{"router_score": "sigmoid", "lr_router": 0.000697, "init_std_down": 0.0, "beta1": 0.95, "beta2": 0.99, "lr_head": 0.00697, "warmup_steps": 50, "train_tokens": 287200000, "max_steps": 4383, "dataset": "wikipedia_en"}
Below are experts of layer 3 (counted from 0) of a mixture-of-experts language model. Rows are named router (the router's row for the expert), down (a neuron's output weights, with its number) and show model dimensions 0-191. Each number is 128 + 24 x the weight over its row's rms, rounded and kept within 0 to 255.
After each expert's rows: a language model's description of what the expert responds to. This comes from a sample of Wikipedia text that the model never trained on.

# expert 16
router [136 143  95 117 109 119 111 167 121 108  99 168 137 133 128 151 136 109 102 125 138 141 124 107 136 134 135  93 111 111 139  89 105 119 133  99 140 138 115 172 118 152 125 125 120  92  75 106 139 105 115 143 174 148 136  87 125 124 178 141 113 126 126 117 155 110 162 117 110 150 138  70 116 143 158 131 164 186 135 110 154 102  91 111 151 115 102 120 132 124 132  89 154 123 110 112  82 141 141 165 122 186 103 163 132 118 147 151 129 160 112 153 113  78 110  96 109  94 121 167 131 113 120 140 164 102 114 110 144 121 129 146 114 135 108  80 157 134 138 144 115 135  98  79 162 101 139 132 149 133  98 108 156  92 109 134  91 158 116 126 155 148 117  96  90 182 104 167 111 155 116 145  81 105 133  96 107  84 123 135 143 161 136 124 128 171 145 110 136 104 124 127]
down0 [139 136 151 138 122 137 146 118  97 119 126 103 130 138 137 102  94  90 159 133 148 132 100 107  83  83 149 104 132 125 108 144 121  78 141 102 134 130 167 125 157  94 128 139 113 138 150 134 116 124 168 115 158 120 160 170  84 137 124 170 112 158 139 123 121 106 181 116 174 127 108 126 125 148 107 106 112 124 127 110 140 135 167  95 125 115 146 143 151 138  77 127  79 154 142 145 126 156 130 186 116 142  93 132  91 120 104 198 146 145 113 101 129 148 167 160 128 104 121 135 136 136 132 119 111 137 123 130 110 145 123 134 109 154 158 140 121 175 151 178 117 145 158  95 167 133 134 108 131 116 138 104 130 107 122 101 108 144 111  93 111  87 180 170 168 120 146 123 176 121 126 110 132 161 191 132 137  88 113 100 125 160 154 121 120 114 145  92 120  98 134 125]
down1 [121 108  86 112 121  47 176 165  92 157 147 160 166 142 170 139 193 113 123 140 129 130 134 123 118 126 110 129 139 153 137 157 147 110 141 141 146 149 154 130 115 100 171 111 116 129 142 139 109 147 148 123 135 144 110 124 143 136  69 154 123 139 114  92 144  85 143 114 118 105 107 141 123 106 144 130 126 152 152 151 140 143 153 158 134 163 153 107 149 128  86 156 149 105 129 146 121 119  58 154 124 133 142 109 148 102 123 155 133  95 100 123 153 122 144 151 105 138 121  96 137 177 112 165 173 118 128 153 139 109 139 162 132 132 185  89  92 136 163 136 135  89 134 130 148 133  98 158 121  98 176 120  85 143 137 141 153 135 139 137 131 109 101 147 136 136  93 161 154 144 121 105 139 107  77 155 135 107 109 126 158 136 149 115  92 133 113 134 128 135 161 166]
Suffixes closing verbs and derived nouns, such as -ed, -ing, -ated, -ation, plus whole past participles like used, established, built.

# expert 44
router [128 123 117 137 159 125  37 119 131 138 124 169  97  81 151 147 124 134 103 101 163  99 159 148 157 111 123  90 114 143 106 128 149 119 115 150 115 101 132 146 105 130 169 138 120 136 129 120 153 122 132 153 127 165 100 135 138 114 153 146 142 144 129 117 151 127 154  80 133 111 117  72 150 124 163 114 144 135 121 121 120 148 135 128 127 149  70 145 105  84 107 126 143 166 144 127 178 142 143 111 101 137 114 105 166 152 153 101  98 134 139 117 161 121 110 118 111 158 141 140  84 145 102 160 147 125  84  87  87 119 163 116 109 138 128 101 131 105 104 144 140 131 122 110 115 100 122  98  79 144 133 110 164 139 135  99 124 150 111 132 145 126 156 103 126 125 122 142  85 123  88 115  92  48 131 101 134 141 103 142 128 146  78 155 126 139 149 116 116 152  94  78]
down0 [132 118  97 136 156  83 194 146 144 142  82 133 175 174  94 149 138 130 136 135 126 107 152 124  94  80 115 124 105 131 100  91 123 130  91 140 143 136 138 112 100 161 159 114 129 106 133 117 141 124 118 150 154 122  99 127 151 101  86 102 114 127 118 108 117 141 131 141 110 142 132 149 107 111 102  87 158 123 143 113 147 128 130 126 104 135 114 150 143 137 114 172  88 136 132 145 189 192 121 115 100 152 127  87 134 129 166 114 149 138 102 185 139 161 115 164 102 138 131 129 108 124 120 124  99 126 158 100 153 145 146 147 163 110  90 122 118 122 122 136 160 106 112 116 112 136 153 141 105 133 143 103 135 130 119 160 102 123  96 129 144 113 155 123  96 172 154 122  91 120 157 196 129 102 130  72 172 108 120 163 153 109 147 101 132 119  96  98 133 168 144 112]
down1 [122 121 155 126 126 153 106 152 119 171 151 109  82 105 146 122  95 166  94 137 155  96 164 145 136 165 107  73 172 148 168 120 103 143 126 134 159 149 124 125 121 164 160 138 100 129 132 153 137 124 122 121 130 152 132 142 117 112 126 159 139 132 129 168 117 144 120  57 113 100 107 156 122  72 116 134 134 114 106 139 106 114 112 166 139 171  88 137 125  99 144  94 155 133  93 120 147 166  80 144 126 104 131 121 119 165 184 163 100 156 113  90 158 115 131 139 159 122 115 137 160 139 154 109 131 114  90 125 104 145 144 140 156 147 110 116 113 117 113 154 137 154 109 129 144 122 185 166 163 130 132 107  84 119 142 138 129  97 149 130 159 146 106 124 170 119 102 116  98 135 146  98 144 109 173 153 146 143  84 132 130 180 120 128 126 118 114 116 110 165 139 153]
Head nouns like film, album, season, game, station and four-digit years such as 2015, typically in sports and entertainment text.

# expert 22
router [118 149 132 113 141 119 126 140 132 120  81 152 158 119 103 145 100 108 102 110 157 132 131 161 179  87 131 114 161 135 130  99 121  76 133 124 112 125 145 158 139 137 110 118 132 134 153 152 130 152 108 154 160 131 117  89 132 124 124  90 132 142 113  98 117 121  97 126 145 159 153 144 111 130 165 127 133 129 108 108 139 147 111 112 123 129 118 117  96 108 116 141 155 150 146 125 115 169 163 140 100 101 143  49 113  72 110 104 107 140 125 152 140 102 178 131 136  79 101 105 149 148  76 137 118 115  98 125 122 104 133 155 151 110 164  98 135  88 134 142 110 127 111 116  98 138  81 116  99 132 125 124 117 155 165 141 130 156 133  91 103 107 108 115 119 173 141  89  76 113 120 133 103  98 183 174 150 101 133 183 141 102 107 181 152 171 133 129 146 127 117 131]
down5 [103 126 153 162 152 142 121 118 129  88 135 164 172 107 113 123 140  76 122 138 127 138 144 104 149 115 131 115 161 168 180 131 119 133 164  97  93 128 120 126 107 105 142 106 107  87 108 160 132 143  97 149 176 166  86 109 136 127 151 130 108 129 111 103 109 121 171 110 145 101  84 167 111 116 107 109 123 137 122 103  79 101 131 153 129 125 150 149 118 139 100  96 125 117 150 121 103 124 137 133  83 125 108 102 125 140 103 121 157  71 115 120 144 149 138 150 112 125 163 178 170 127 150 136 129 111 115 101 145 125  92 160 131 144  92 158 131 177 133 144 101 106 154 101  87 138 109 173 140 125 121 118 109 141 131 142 131 121 137 102 114 121 113 160 141 117 100 139 114 184 127 121 131 132 111  90 187 136 120 189 112  98 116 174 170 104 113 143 140 134 153 105]
down6 [127 129 138 125 115 112 121 151 149 134 133 114 139 172 102 141 104 142 103 129  94 116 163 122 120 170 123 131 146 142 172 175 171  82 117 110  99 155 136 151 139 135  98 150 133 124  98 121 142 162 154 148  79 161 126 113 144 147 143 210 115 142 137 117 156 102 140 129 147 112 144 136  99 128 148 117 159 106 146 115 154 124 136 105  77 106 138  85 163 152 172  81 140 156 168 156 145  96 115 106 115 106 109 104 106 129 101 114 106  92 141 139 104 140 125 118 101 139 123 145 140 104 152 146 122 120 120 127 137 107 171 144 161 105 166 147 119 136 148 103 122 171 136 132 107 100 137 131 165 102 141  91  83 168 138 136 110 119 161 140 120 116 149 164 102 130 183 143 119 118 136 104 125 202  94 132 100 118 156 112 126 112 133 138 130 142 137 123 172  92 116 153]
The word of in titles like Ministry of Defence, plus infobox field labels, colons, section markers == and blank line breaks.

# expert 63
router [142 125 105 117 124 166 129  76  95 121 131 150 123 103 111 112 105 138 130 107 143 115 190 140 113 117 168 137  70 134 139 119  78 167 118 117 128 133 139 127  91 125  92 151 119 148 114 124 117  79 139 113  84 149 114 140 137 150 128 158 118 121 100 135 139 129 131 148  98 117 114 117 100 131 142  76 166 101 172 165 110 173 136 131 118 121 128 118 118  88 122 111 124  98 136  96 127 154 132 103 132  86 122 144 120 149 147 114 121 120  83 167 151 119 115  93  93 156 160 171 113 106 102 185  85 131 141 138  94 147 158 138 128 137 126 129 146 109 146 145 113 158  99 112 125 159 175 140 126 159 111 125 138  96 102 136 156 145 136 149 118  82 143 104 106 114 134 133  91 113 139 153 101  70  98 167  93 129 140 128 165 120 162 173 118 119 138 108 169 121 148 147]
down1 [ 93 114 141 108 145 154 144 112 132 117 152 139 126 127 101 172 158 111 138 164 119 102 120  93 108 136 159 136 118 122  97 151 176 146  56  87 176 120 147 123 146 149 164 165 110 131 150 131 132 129  91 101 150 125 144 148 146 112 173 138 136 149 172 124 115 167 162 105 142 103 106 147 119 137  98  99 135 108 101 114 133 110 159 166  78 188 150 127 135 144 128 158 165 116 139 174 107 125  88 154 139 155 140 110 130 153 113 121 116 117 139 112 119 118 134 138 119 146 150 147  84 116 112 136 115 157 119 149 134  98  74 171 148 141 141 131  82 103 148  93 147 116 132  82 117 107 141 151 115 132  79 144 123 177 127 142 124 136 121 151 130 108 125 159 138 132 107  71 122 133 110 108 135 111 115 115 123 118 143 143  89 131 136  89 122 168 160 113 116  83 135 160]
down2 [160 148 132 148 130  98 122  71 153 166 123  93 161 140 114 144 144  77 169  94 159 105 114 151 131 117 134 108 141 145 153 158 121  92 134 178 124 145  81 127  95 152 113 155 119  78 109 166 113 103 131 123 158 123 142 153 148 140 109 158 136 172  99 127 130 136 120 128 136 131  92 141 105 113 112  68 124 149 153 135 103 156 113 126 120 144 121 102 147 136 147 140 140 112 122 123 112 143 161 139 115 116 121  92 118  84  90 108 124  36 138 146 115 119 115 144 134 118 129 127 146 131 140 138 154 138 135 124 125 168  93 147 108 129 114 148 172 119 125 165 114 184 101 128 121 134 134 140  70 135 116 127 162 107  75 123 170 104 100 142  87 150 108  94 109 119 136 104 136 105 129 142 132 141 129 142 138 126 106  62 165 149 149 145 146 133 114 113 158 114 104 136]
Early pieces of words, often p/m/c sounds, such as imp, pro, Pa, main, map, apo-log, un-its.

# expert 35
router [135 184 134 165  79 158 125 132 118 151 141 176  84 135 156 182 111 117  75 121 148 152 143 136 109 137 108  84 151 153 147 129 110 144 118 113 110 131 137 136 149 121 125  94 151 122 129 129 114 111  91 127 102 143 171 110 118 121  86 145 141  81 128  94 121 154 141 165 146 122 104  90 148 110 174 140 130 116  97 155 165 143 120  68 127 118  97 141 150 100 117 104 136 121 154 127 175 146 155 156 138  92  94 165 108 108 112  61 131 141 111 105 148 121  98 134 121 122 143 105  97 143 127 113 118 139 126 158 113 138  92  97 125 116 170 108 180 151 150 134 102 118 120 130 117 162 130 165 117 108 105 129 141 120 124 125 164 164 133 141  81 122 161 131 105 104 140  83 120 143 122 144 119 120 136 119 111 142 142 148 174 101  79 125 151 136 156 117 110 153 148 125]
down0 [142 164 157 155 150  59 139 126 126 148 122 120 145 123 134 121 147 157 136 145  89 120 143 159 116 125 104 122 124 165 144 123 125 128 148 108 105  94 141 135 110 136 135  98 126 109 148 164 164 140 134 112 134 107 162 196 120 113 138  88  68 125 190  97 131 157 113 107 119 132 142 161 143 109 128  99 117 120 139 113 177 153 121 152 160 154  69 132 136 137  94 119  94 170 122 127 151 164  97 113 118 155  92 112 138 118 145 147 115 121 104 107 124 137 139  98 142 140 135 123  97 152 158 117  88  99 142 147 124 133  99 120 122 167  93 132 103 130 140 131 129 120  86 124 111 123 133  97 135 117 103 125 161 119 144 101 126  58  95 171 145  77 122 156 154 121 167 166 172 137 135 137 137 130 150 115 147 162 131 144 110 137 126  95  74 129 118 123 138  98 111 156]
down1 [111  77 123 114 118 145  97 114 151 129 198 162 132 114 140 150 131 164 117 156 124 106 149 115 137 177 137 138 153  80 113 145 139 143 100 143 135 150 150 147 122 130  99 167 111 121 119 154 136 140 112 123 112  97 105 122 138 141  61 135 130 126 150 109 139 103 138 119 154 114  94  98 135 133 161 101 141 135 190 121 151 111 152 140 119 113 130 138 152 106 129 135 107 146 159 155 183 129  68 124 154 160 110 132 144 134  95 101 116 101 128 144 174 143  67 175 129 167 126 123 148 177 164 159 126 127  89 136 162 120 146 113  98 177 161 133 122 142 148 149 101 133 125 121 120 118 146  99 138 103 136 129 106 166 173 143 140 139 156 141 122 126  92 152 133 131 109 140 163 140 109 100 109 126 141  99 117 132 153  70 118 118 116 103 133 126 125 108 159 122  81 104]
Short pieces starting a word, often after a space, hyphen or bracket, such as ton(e), town, ten, S(ynonym), ro(cket), she.

# expert 40
router [175 135 135 150 150 155 132  92 137 119 109 128  93 162 144 121 126 139 144 136 113 104 143 139 121 105 107  94 150 201 135 125 169 148  96 138 135 153 145 152 108 135 115 141 138 157 146 136 105 131  95 184 116 144 167  99 126 140 112 146 119 129  64 110 147  88 113 119 133 113 126 119 168 121 156 140 179 145 153 164 149 117 119 156 119  90 113 129 150 108 134  84 147 142 138  86 138 145 165 100 111 138  88 152 105 146 155 106 138 117 114 117 144  98 156  88 108  79 142 148 115 126 115 173 152 124 142 124 121 126 133 170 134 175 106 129 111 141 178 121 127 123 125 118 159 122 185  96 145 150 139 117  91  88 164  92 165 160 109 125 140 127 123 106 104 127 120 117 117 170 112 152 136 155 153 112 108 125 135 154 152 116 136 131 140 138  80 131 161 131 138 178]
down0 [103 106 114 126 145  96 130 149 138 100 132 168 116 108 159  71 165 121 160  93 110 164 127 143 148 158 151 114 128 159  80 175 126 135 138 124 111 112 140 128 126 121 144 146 138 148 118 116 144 153 141 101 159 127 119  97 147 153 144 161 122 116 104 117 114 118 103 166 115  79 133 162 140  89  85 122 139 131 133 100 116 109 135 127  85 137 167 134 146 131 140 132 169 118 146 211 164  82  74 144 139 121 111 142 138 122 101 125 109 156 137 104 138 141 125 152  89 122 124 127 115 136 171 128 140 107 138 164 133 141 157 141 137 134 156 140  86 136 169  91 140 140 123 108 115 146 135 145 125 104 119 135 129 104 111 106 143 137 125  77 117  78 146 125 143 103 140 110 151 129  91 109 144 157 118  96 129 124 119 147 106 126 153  61  80 167 116  94 138  88 127 173]
down1 [168  83  97 168  94 138 149 114 153 105 116 159 126 150 157 124  92 127 141 132 119 147 119 103  83 129 122 152 125 101 106 147 127 106 106 120 152 136 176 137  80 108 104 139 106 153 140 150 165 135 167  69 153 115 118 140 141 128 135 151 143 109 138 134 143 119 133 163 152 163 139 145 124 147 124 117 132 122 138 121 161 105 133 140 115 157 145 144 169 116 151 160 108 149 152 140 141 123 101 180  88 106 133 169 122 144 109 150 104 112 100 107 168 114 129 141 115 119 151 127 114 147 131 108 119 143 100 148 155 114 152 114 132 129 103 107  97 114 169 185 115 158 108  99 142 123  90 132 147 119 157 106 125 124 149 152 101 135 158  45 127 133 103 120 155 155  87 139 137 120  83 130 138 123 131 118 132 119 150 132 154 156 134 153 145 171 183 118 129 143 201  92]
Adverb endings like newly, briefly, administratively, comparative -er, and slashes or pipes separating fields in career stats and tables.

# expert 45
router [149 106 162 115 156 100  87 146  82 137  72 193 115  79  83 136 129  91 105  72 161 118 107 153 129 113 102  98 132 113  98 117 160 135  86 142 125 143 118 157 130 129 175 157 155 104 142 138 174 120 121 118 173 126 131 140 117 132 112 124 132 135  99  83 133 120 124  69 141 113 122  98 134 119 170  79 149 147 108 124 134 137 148  99 122 137 140 149 122 113  89 147 142 171  99 138 149 160 145 144 125 154 101  99 130 133 140 123 149 110 144 135 124 147 142 127 121 128 131 147 117 117  85 184 113 135  85 134 103 139 142 178 124 120 164  99 131  82 111 141 115 116 111 103 138 114 139 122  93 156 130 118 175 168 117 113 138 156 132 117 130 141  95 103 107 114 120 106  88 157 117 116 124  96 133 112 114 149 118 130 163 135  89 143 157 147 130 117 115 155 134  89]
down5 [121 137  89 117 157 132  89 139  87  81 105 109  83 107 132 121  75 118 132 115 116 188 112 140  98 143 158 111  97 150 181 111 146 104 123 134 137 137  97 107 138 104 136 147  80 154 134 131 131  95 165 102 112 132 143 137 116  94 123 128 157 141 131 158 131 176 130 121 109 127 148 138 130 154 117 114 145 142 141 188 144 132 123  83 154 161 112 115 121 129  99 102 115 116 116 137  78 104 153 109 164  94 112 151 124 116 118 144 144 194 151 131 148 138  88 134 128 121  93 152  87 128 124 162 132  86 104 125  83 113 142  90 124 120  99 105 144 116 131  86  92 110 114 143 113 139 124 105  94 172  98 143 122  99 125 154 126 140 118 151 138 137 130 120 104 104 138 126 163 108 160 118 125  98 160 140 112 146 130 124 100 151 149 172 176 114 119 124  85 162 124 151]
down6 [112 101 122 130 132 177 105  69 150 114 114 145 109 114 156 128 148 110 181 121 114 121 129 104 102 121 121 135  99 154 106 108 127 184 103 153 157 116 145  99 137 141 152 186 175 133 115 173 149  81 127 112 119 116 135 169 143 118 142 192 126 168 116  91 108 133 128 124 155 111 192 113 145 128 128  99 128 136 105 126 141 117 106 139  76 108 145 125 109 118 154 143 129 161 130 129 168 117 111 111 168 136 118 121 125 137 140 133 106 112 105 183 103 168 156 114 162 109 140 134 138 156 146  97 150 143 123 100 136 171 157 157  97 150  94 137 106 112 137 131  78 102 130 157 112 151 107 129 132 124 105  90 124 109 106 120 128  92 118 108 118 151 104 130 139 154 131 112 118 143 132 121 122 142  77 139 113 123 115 174 165 156 136 115 182 157 112 155 153 156 140 125]
Years in dates and headings, and capitalized nation, organization or credit words like China, United, University, Best, Music.

# expert 61
router [110 142 118 127 101 160 105 168 117  68 124 139 109 135 143 146  88 145 149 135 130 129 138 139 165 124 155 110 105 177 110 112 121 174 153 133 142  92 153 148 127 141 107 152 156 171 118 143 141  92  93 154 131 154 160 114 110 100 113  95 129 187 117 151 136 142 140 176 147 170 133 116 146 116 134 128 176 180 131 134 109 165 130  94 143  99 148 131 126  98 140 117 185 131 121 141 158  98 158 144 111 121 116 120 148 101 137 116 104 176 127 126 104  83 140 124 111 102 143 147 103 121 143 128 127  67 151 140  70 128 126 175 153 102 148 109 122 129 116 108 125 140 149 140 115 125 131 143  91 146 151  99 135 147 111 142  90 142 144 118 126 125 149  79  84 148  91  86 112 108 144 147 156 121 140 118 133 154 115 156 142 106 115 133 125  89 140 118  99 101 107  79]
down3 [ 97 129 110 114 126 129 152 141 125  90 168 120  96 106 140  96 111 138 117  88 163 108 142 118 136 123 104 133 100 127 146 122  71 133 157 120 155 111 158 122 129 155 148 103  79 125 130 154 129 120 125  99 147 102 155 109 108 105 123  86 160 116 132 102 104  82 127 127 129 120 153 140 182 163 127 154 148 117 166 120 139 124  94 123 127 117 140 132 132 116 102 121 136 119 100 111 115 132 168 128 108 107 106 100  96 137  88 122 134 131 130 116  47 100  98 104 101 137 174 138 162 130 124 111  91 162 116 145 113 121 125 114  95 110  99  71 167 119 104 142 127 151  96 132 144 142  84 127 134 138 110 160 118  78  70 141 164 133 145 173 119 100 157 132 147 128 110 181 114 150  96 133 129 110 126 141 117 130 184 114 129 110 177 163 106  95 104 137 121 133 118 129]
down4 [127  99 160 148 134 152 159 115  96 110 124 110 117 140 120  85 120 120 167 161 132 138 135 141 112 163 158 125 104 108  90 119 148 120 125 108 149 156 153 138  96 135 140  93 113 119 142 100  96 109 146  86 148 146 104 147 126 154  80 158 137 142 151 172 127 110 134 125 109 128 108 108  95 122 103 101 119 149 156 132 124 134 157 146 125 159 147 128 103 132 148 161 132 112 130 136  98 169 132 133 152 153 171 174 139 105 118 113 126 132 165 105 153 210 103 135 159 148 159  77 141 137 140  86  88 135 100  96 175 144 110 148 137 106 112 141 102 122  76 137 160  85 104 207 115 144 105 125  75 135 166 115  99 147 143 104 143 114 144 109 112 139 126 119 145  94 145  91 131 137 126 137 124 113 130  92 145 100 117 105 126 115  97 109 140 146 113 133 102 112 155 120]
Periods ending sentences before a new sentence or heading, abbreviation periods like C. and NO., and relative words which, where, but.

# expert 11
router [134 118 119 141  85 158 115 132 130  97  91 148 136 142 116 101 122 154 142 127 158 119 125 104 109 152 134 134  90 123 110 149  95 136 131 132 126  85 110 137 141 146 131 152 149 158 167 115 120 101 110 174 134 164 106 161 117 108 173 116 151 114 158 135 103 124 109 116 140 117 110 118 127 127 182 158 157 140 189 118 109 148 142 143 152 136 136 137  91 102 107 147 165 102 124 108 109 180 142  76 107 129 136 128 169 134 148 121 144 162 169 155 108 131 119 102 106 144 149  95  72  91  95 110 118 125 119 126 151 148  98 141 120 120 171  92 151 112  95  90  81 121 107 130  89 174 136 121 119 157  79 114 158 114  88 158 173 138 145 141 130 113 153 126 100 131 122 112 139 130 130 128 120 124 109 138  93 142 149 155 122 115 102 159 151 143 203 104 130 112 121  94]
down0 [128 127  97 151 111 164 164 136  95 149 153 131 117 155 155 118  85 114 135 162 144  83 125 121 109 114 162 131 145 113  93 130  97 196 129 123  88 146 130  81 132 141 155 125 118 106 121 147 121 143 136 121 126 159  92 127 117 148 111 124 104 131 140 106 120 100  94 130 101 128 132 139 140 124 117 134 123 125 101  88 171 150 138 180 128 112 130 117 160 148 139 110 113 128 126 129 142 126  96  94 152 131 128 173 120 146 122 153 108  74 122 103 164 115 132 152 122 210 121 150 122 137 134 126 131 158  98 172 136 127 110 113  83  91 138 128 163 136 145 117  84 135 118 160 101 121 157 142 122 146 125 133 133 153 154  87 130  99 100 107  51 107 135 131 118 135 117  89 162 107 139 155  95 142 126 163  83 125 138  92 111 131 147 120 171  91 101 133 102 163 113 152]
down1 [145 112  66 111 111 120 132 141 158 147 105 123 122 109 154 118 151 183 138 125 147 104 119 167 113 173 107 121 145 131 129  43 106 124 122 123 104 160 178 146 140 113 146 155 129 148 171 135 130 111  96 129  99  90 148 125 119 164 134 111 145 142 127 131 127 119 147 127 141 149 111 136 185  90 132 136 137 131 132 172 126 123 116 144 113  91  68 127 136 135 117 115  99  98 140 111 110 100 153 119 110 113  74 124 119 122 133 107 137 105 136 158 170 137 146 124 108 114 127 139 127 104 144  85  82 136 145 110 155 149 103 138  92 136 154 146 134 108 120 151 155  98 201 130 113 139 150  93 148 143 153 108 133 105 161 115 136 127 135 155 119 126 140 117 104 117 126 157 124  86 182 152  97 167 137 104 152 174  84 151 103 143 138 141 171 152 127 123 135 118 107 107]
Word pieces inside capitalized names and titles, often after H, Ch or Sh, such as Cha(irman), Suc(ceeded), Bra, Har.

# expert 7
router [156 168 120 115 123 160  84 120 117 130 130 175  91 127 130 160 125 148  90 127 153 102 143 134 151 141  99 112 145 115 125  84 173 143 179 137 136 153 151 140 134 163 113 116 102 147 150 129 160 106 143 139 136 183  82  94 151  69 144 107 119 162  96 120 109 105 140 148 111 184 108 127 148 137 183 165 137 188 134 124 146 142  67 126 127 112  97 115 132  82 126  88 153 112  79 114  89  98 159 120 113 153 120 133 150 125 142  83 141 135  77 129  95 125 109 105 128 109 140 128 106 111 150 101 126  74 116 142 135 124 139 139 100 139 135 140 143 123 119 140 105 138 126 161 151 134 148 121 118 105  96 125 143 135 109 105 122 145  98 121 105 170 125  96 144 114 162 155  90 132 129 126 116  92 156 141 110 152 104 134 125 111 153 153 153 139 128  95 141 134 134 117]
down0 [150 154 139 133  74 126 135 106 133 121 119 157  98 155 107 120 139 109 138 134  74 164 135 141 163 128 123 110 163 140 139  83 133 128 144 160 125 112 151 135 131 130 120 125 109 126 128 126 173 123 161 114 143 115 137 122 143 120 138 128  98 147 112 113 138 120  76  61 114 146 142 129 140 166 138  85 161 113 138 113 134  95  96 129 160 158 118 126 131 168  92 107 155 153 109 124 103 132 126 102 150 156 137 139 164 104 152  94  93 126  71 123 133 101 111  79 163 144  93  83 141 156 128 165  76 138 108 165  73 150 148 119 114 137 103 110 145 111  95 129 175 138 119 121 101 142 119 144 141 165 122 103 122 120 119 146 136  90 114 109 132 109 140 114  72 127 157 131 144 146 119 159 110 125  87 147 141 184 149 152  89  92 106 160 133 129 103 113 128 163 107 116]
down1 [108 119 151  91 119  94 122 108  98 100 133 164 129 131 105 147 142 112 113 154 119 127 155 133 114 162 100 134 115 102 146 107 147 128 116 130 130 110  87 132  89 112 123  41 106 132 141  93 160 153 126  83 110 130 137 129 163 140 166 168 109 125 114  97 113 159 146  84 116  96 165 111 142 135 121 113 116 165  89  72 145 129 136 130 149 171 105 119 129 147 118 112 148 173 118 124 112 116 142 140 114 155 118 150 153 142 156  92 128 119 175 102 139 148 131 121 124 127 103 124 109 169 165 145 120  89 162  94  88  86  90 125 128 132 152  98 116 147 130 168 148 111 117 113 122 113 141 123 166 167 111 133 101 150  83 108 119 150 128 115 135 133 131  82 146 102 166 116 109 119 126 112  99 122 110 118 141 140 115 185 127 148 147 144  99 171  78 136 124 108 165 122]
Plural endings on nouns in running text, lists and table headers, such as taxes, villages, Countries, groups, citizens, services.

# expert 14
router [174 115 104 135 120 106 130 121 117 124  39 149  99 118 101 142 156 110 115  88 152 106 128 163 111 118 138 145  70 143  91  94  99 125 116 101 112 103 110 154 139 116 151 111 134 136 167 137 130 112  95 144 165 153 166 166 123 139 113 162 128 107 118 114 111 157 138 177 138 128 124 116 133 137 151 157 154 149 119 109  89 149 143 132  85 162 116 141 102 111  62 142 175 124  68 122 137 154 165 109 110 149 116 119 126 136 186 123 104 167 157 156 116 109 182 113 145 142 103 100 133  98 118 155 120 118 116 152 107 117 135 135 132  67 147 149  99 103 108 143 113 140 118 110 121 158 127 130 108 153  86 123 156 137 128 120 139 152 146 123 141 125 140  90 100 150 140 116 129 151 126 150 150 143 127 161 128 160 157 145 131 121 130 133 152 152 109 114  95 125 158  98]
down2 [165 100 145 107 159 125 164  79 111 125 115 132 141 135 149 103  89 149 146 121 135 135 120 131 129 167 108 132 159 127 159  90 111 120 135 165 120  89 108 128  94 154 112 140 112 130 145 137 136  91 145 147 156 128 163 103 118 197 164 146 135 150 141 126 175 168 142 107 162 152 124 108 128 116 150 144 145 127 120 165  93 139 134 141 112 151  76 112 148 127 135 138  68 146 115 136 151 117 137 134 119 110 162 108 130  93 141 150  93 142 128 135 186  96 129 103 141  79 124 134 151 140 131  97  97  93 123  86 133 105 119 162  95 115 134 161 143 141 170 119 150 152 149 158 120 130 162 116 152  85 130  93  79  98 126  90  93 126 109 156 123  85 161 123 129 108 108 161 119 134 139  97 146 155 182 138 147 122 110 104 149 128 137 128 117 140 164 150 150 134 123 159]
down3 [154 124 105 126 120 138 167 113 131 120 139 104 102 106 123 152 149 147 108  77  67 112 113 161 103 160 126 172 167 154 119 119 110 139 109 115 136 107 120 108 165 109 157 102  96 129  99 151 139 145  93 126 116 117 126 150 120  93  88 143 161 106 116 128 105 118 124 173 114 141 110 142 129 123  97 144 133 132 120 105 127 132 146 153 115 127 125 118 152 129 108 182 103 106 131 113 155 112  85 113 119 147 125 138 117 133 173 127 135 136 164 134 133 149 159 143 103 154 114 112 118 137 124 116 106 114  90 124 116 140 155  95 144  99 217 149 126 109 149 119 135 114 109 103 136 148 170 124  70 110 115 120 149 146  90 122 128 112 152 139 150  99 112 128 130 105 157 148 128 113 112 163 168 171 136 131 144 184 102  90 108 140 113  90 166 133 100 193 127  78 167 128]
First pieces of capitalized names of people, places and countries, such as John, David, New, United, Bri, often after commas or "of".

# expert 58
router [118 145 114 117 145 160 131 142 128 119 112 128 143 148 122 136 135 143 100 132 142 139 124 148 143 140 122 156 125 108 107 137 115 130 154 151 146 122 150 184  96 106 128 110 140 175 141 142 109  94 135 121 125 112  99 145 122  78 114 100 116 144 126 134 113 115 126 134 120 170 141  98 121 161 176 134 148 135 133 159 128 120 128 114 166  93 110 157 121  78 100  79 143 153 111 145 120 133 120 101 111 102  73 176 110 113 132 114 154 151 146 138 120 115 125 134 135 101  92  83 120 136  98 131 119 129  71 123 114 129 124  82 117 104 125  64 168 158 171  94 101 160 146 140 116 156 129 116 133 139 142 128 131 181 107 146 147 142 131  92 165 155 132 121  93 105 109  57 129 114 174 145 112 139 102 162 118 115 129 141 174 118  64 141 142 165 133  67 136 126 121 147]
down1 [123 142 156 148 152 156  99 140 117 136 150 132 135 147 123 120 150 149 134 121 132 123 139 158 128 140 126 157 150 119 155 181 102 140 113 107 128 138 132  99 156 133 153 123 141 157 168 109 183 137 137 137 124 169 182 120 122 120 121  94 125 103 131 155 106 170 123 110  74 100 138 126 147 153 178 108 127 139 148 135 105 110 109  97 100 128 141  99  81  82  88  89  99 116 144 131 136 150 177 123 169 140 119 104 103 170 145 130 137 125 114 139 160 117 116  83 100 112  87 116  97 133 150 140 161 181 127 126 109 138 137  94 177 128 137 159 140 156 169 140 117 134 111  87 124 107 127 116  85 146 107 145 127 135 159  98 167 134  95 160 131 107 159 147  92 123  92 144 106 146 112 182 156 139 108 128 143 138 103  84 151  97 109 132 119 131 137 109 121 150 132  79]
down2 [124 145 135 100 159  86 127 146 124 135 105 139 146 139 151 107 124 122 126 147 123 147  90 126 122 143 161 158 145 118 133 131 127 126 136 158 139 168 147 134 126 122 110  86 139 150 141 137 139 132  99 121 134  91 128 121 133 126 161 124 120 139  98 127 149 149 169  91 116 153 117 114 166 142 108 144 132 125 180 128 121 117 173 160  79 107 121 120 130 158 126 154 134 132 164 138 137 159 123 117 132 111 121  91 156 109 137 151 131 132 148 152 154 127  96 109 175 108 108 106 121 174 114  92 134 113 151 101  85 165  83  85 160 115 146 117 112 154 152 153  92 157  81  97 111 141 177 127 104 106 165 122 106 159 131  98 160 145 148 139 149 138 134 110 100  97 117 154 135 117 136 186 183 198 130 164 153 124 131 131 144 126 178  98 157 110 136 140 147  73 138  83]
Line breaks ending infobox, list and table rows, plus label pieces such as Len-g-th and Written by.